Weights of a small mixture-of-experts language model, trained from scratch on English Wikipedia: a softmax router.
Below are experts of layer 3 (counted from 0) of a mixture-of-experts language model. Rows are named router (the router's row for the expert), gate (a neuron's input weights, with its number), up (a neuron's input weights, with its number) and show model dimensions 128-255. Each number is 128 + 32 x the weight over its row's rms, rounded and kept within 0 to 255. Numbers have three digits each.
After each expert's rows: "mostly gets" lists some tokens that are sent to it at least half of the time. This comes from a sample of Wikipedia text that the model never trained on.

# expert 32
router:119121091166129152142092085170119066085128185119107124086102105151104111156194136107122087168115180171121097152063158095148135150142087090109145150114173108145125135172121154132155180153146193048156156157142101100105098084145143157075115117107156106135174103121113151102087146126134116163131134106114133109093164139141110156142072115115133107122189127139098108159068206104092097109163
gate1:168087096165142143075077183115121132111151181098107131064149134094103191105118122069108100130110074141097183121070139118111161131086083120085112133147083181127126086094187143072104106113141161134142145093144119112112104186139138133145170108080099080113135184123093151091145158091103164121134120138052137134102196138149115101155097104089090165116172101186173137099114171118150152253117
up1:118137159108140088116132107110149149135138155120109119115087130131141094118160145085071138132109131102167129177135117113097126104115183113110133127129191110110194122217105100149095120114169146107147061113189163134129090092100164142061176186121142039150151135151126065104116104172148114104115168148108175139125131070104112140162138147150133055132090154077125103187109147074098160168094
mostly gets: " (", "),", ",", "\",", " was", ".\n\n"

# expert 13
router:144164114209151090161142112076172111108131092152168176134141139093116154139118140093214096091109169074108117149136133125179110136109141101193114094162160160073162113098096102149127108085141143138133097093132117098187100129131105153171153121163117053149085107129198101172147122058153117096150105153153109099111127111139160147050068122092096110174113150155106112182076143148122101119151
gate0:089123172179074147161127198115127120102131137131101145108155156130123129139133139109172154084156198145108147143125090151146047090133129139104163134130137148108126161102090093126070116121112098106120061156152136139160149069128067130148152133133072107127069091127108084202044073092076094111165151109128145161110086119082151108107116142096150154083143152108097107101086174076107044090139
up0:124173165111153115132129184198137053111127132122116062168120096096179095109141098115126108096144142076078126131071107079141075168132147090143141128122111162174147105103116140110081158124082136127148091156097079130163140136152116098143120072082121153101134093079117155133156145106128092133158118080151114136090115095141171138157123076085146112157118186097189150204160158166108115152195
mostly gets: " —;", " –;", " ITA", ";", ";\n", "}\n"

# expert 8
router:088100155144103113142073114079130150152154125152151114070132094130167067118121176162158093144155187204129105139080134121085053130122174123101105070182106137115148196103150149163097114171105094180133153133118136147136101105147136145124131171082118100225152111116168115168135131184134169129099179108103117133101149192174064154177157163133109104061118167147107138119149100153122122165121
gate2:104131207091190128120138129133134160117098173116210170109070070137127123134164119064145106114108131163098168085086122154179108109148096158158168149122095137094134112074120160075124178134110170095179135122125125129130118166217162131131098190110168077103144165152104088134118135109137122154124148182143135139141213117135147121133100124150133171159129058112126109104099114117128139160153
up2:167161135089178099141137138192125108168140128126145115112145102173138088146145152185106116135124120115104126086171115165160138166178207161159082110083141125194114119098113074148164156161084100149079099079127099116133132147162106109174104148128122141185102160141083104137047125136131157141118118110130091057119175139098138122148121085073174149124129147091105198078127116078099122068117
mostly gets: "°", " re", " Location", " comp", " dis", "(s"

# expert 38
router:103144129200121164137152098112099103131143179138122088111079097140139107149143105111125136169149169094094128119155142086140174145151146129150115139101100095099189090166142147188161126096163141082172118106147132086136107078128114213144146137120164164209123189083104116153117130098115131146144123164213115142122138130096106082115117107152061141107138127141045131119081139111161104130156
gate0:147127148129129064118133114124119144069135139186118127160161155094154116159137074092119120180106171137112161072075157104119132091141143056191177115104062107149140159147176149119171115160088119151119144082133122111168086166192140168130085125165121143192126168101197125144130130119152133117105186189128135084086084163105177127150167046087152164112152135097114100125105113119095156157127
up0:082110122133158133115124114153107117132169119147126141136122172041121152125117159165115154083077159142159170146166138129199098165041115131080079172147146161037089073197108126131071190127089107124066159117135171142078078154161141161102153095121134071121149090130126121093131131100173135139142128097107092170181143103099135119139114175071100104142152104098093152165102118150158144116086
mostly gets: ".\n\n", "===\n", " but", " which", " when", " where"

# expert 31
router:144099112165159105089122151060084159119130152138132149112128135091139120097143120132124123150123126209149169087124211144122133130064110082133121141146162146084108200146107198157108147183134118148143159110127110148149175139093174083138172132127125136146165093092130123189104150150074129189097139105111118103160196142108141042123104099165180149083159139160121148138153119165129107181150
gate1:087161120102080138120116224079122058148173122116141121108136147147150120136097120103146112161104128146141097121100127156118116122120107130096146134141095113069143102126098111156081145093027159120136135150185119111103193180112113082225094110106154075151077103090089128116158124098111138044120193149118149148112131126127131115130118159204095099161142188157130143150120149132120140126145
up1:131113095131094083072135088118048182174152149135173144146143121138164166094117088069124113124162203058177095107129134168180124098119158080066113086131107145150120157137111123120056085117131137122130102134109146132143139173097099070113137133155154147097165101042073125106133094123139112111126133136089068091116093062119084142109065100182169123123176182118128127086178130117120189144091
mostly gets: "==\n", ".\n\n", " ==\n", "===\n", " ===\n", ".\"\n\n"

# expert 15
router:131143084076083120115106115094147144127079118117177178150092066152117104098163173127155173143138083141146104138141138108099118116124109109086117083145092112120164148175146077110094110110125150121112132141173199104126171099110099127138141125173109128199071066157115183124118115097117073163102110169106141121140103134144133137162184149166143120149130109121100116148193122189108149190118
gate0:110175132104178137114139086111035077150188141120117121089120153174126121091121104135152123172190096110159168201155108140122136138087125093173049162120077086103091124118138130159111110108157149181174148137180090210113138172114141093146134130084127109151184180160158161026135098088148118157126098129103132127079070117121117138135145112190132103142126122136152112118142127176078082165126
up0:165103164100108052097166125098043156122124166154125138130132186068157132103140105167148198142164130133196162139150210054132073133150099080179120105101130192193129102163132137145106131090154106132114145087148183106106122134119151168135165115165133125174140153112115142105135091164142099130056098098155105143095137116116118102190197089112135135137204132174150107136068139175108097152130
mostly gets: "===\n\n", "″N", ");", "=", " ===\n\n", " :"

# expert 22
router:107126088202101162178142079091108038116114133151115135135124182209095161128123098106084125155106147106127125150139181066150155132165103143118120122087139098103143111141101130173163158099149161133123174138108130097126101114125114146153098142108140108156107133101111180147145085141159139194097175090161099116128165155131131153105085167086147157144164165155082158115097174127127096115098
gate1:120075129123152160108139159158179157186115161088136124122149138126114153155100102141115100140127122106129168140147155095111106151165105121076121092120096171164142104166094075099120146137143156128142124115142121151105158195084191115191104141098174143107109070104095176162207161103101125125140215137115114151130091093088133121125135087090106126116200182122116154065143130143150169108120
up1:122104097131112149163086118091098178129109106152132167148186142154159105151070085141126189129164082152123116060122107111211171142080151170098146129156137050155128148158089154126155105118169133122146135140025116205138134140057095094154086132109092136138085153157123120080173139097150132147126162116090116145172144160096131125167202137099125125108141198130139139134147113102101122143115
mostly gets: " and", " were", " are", " has", " been", " &"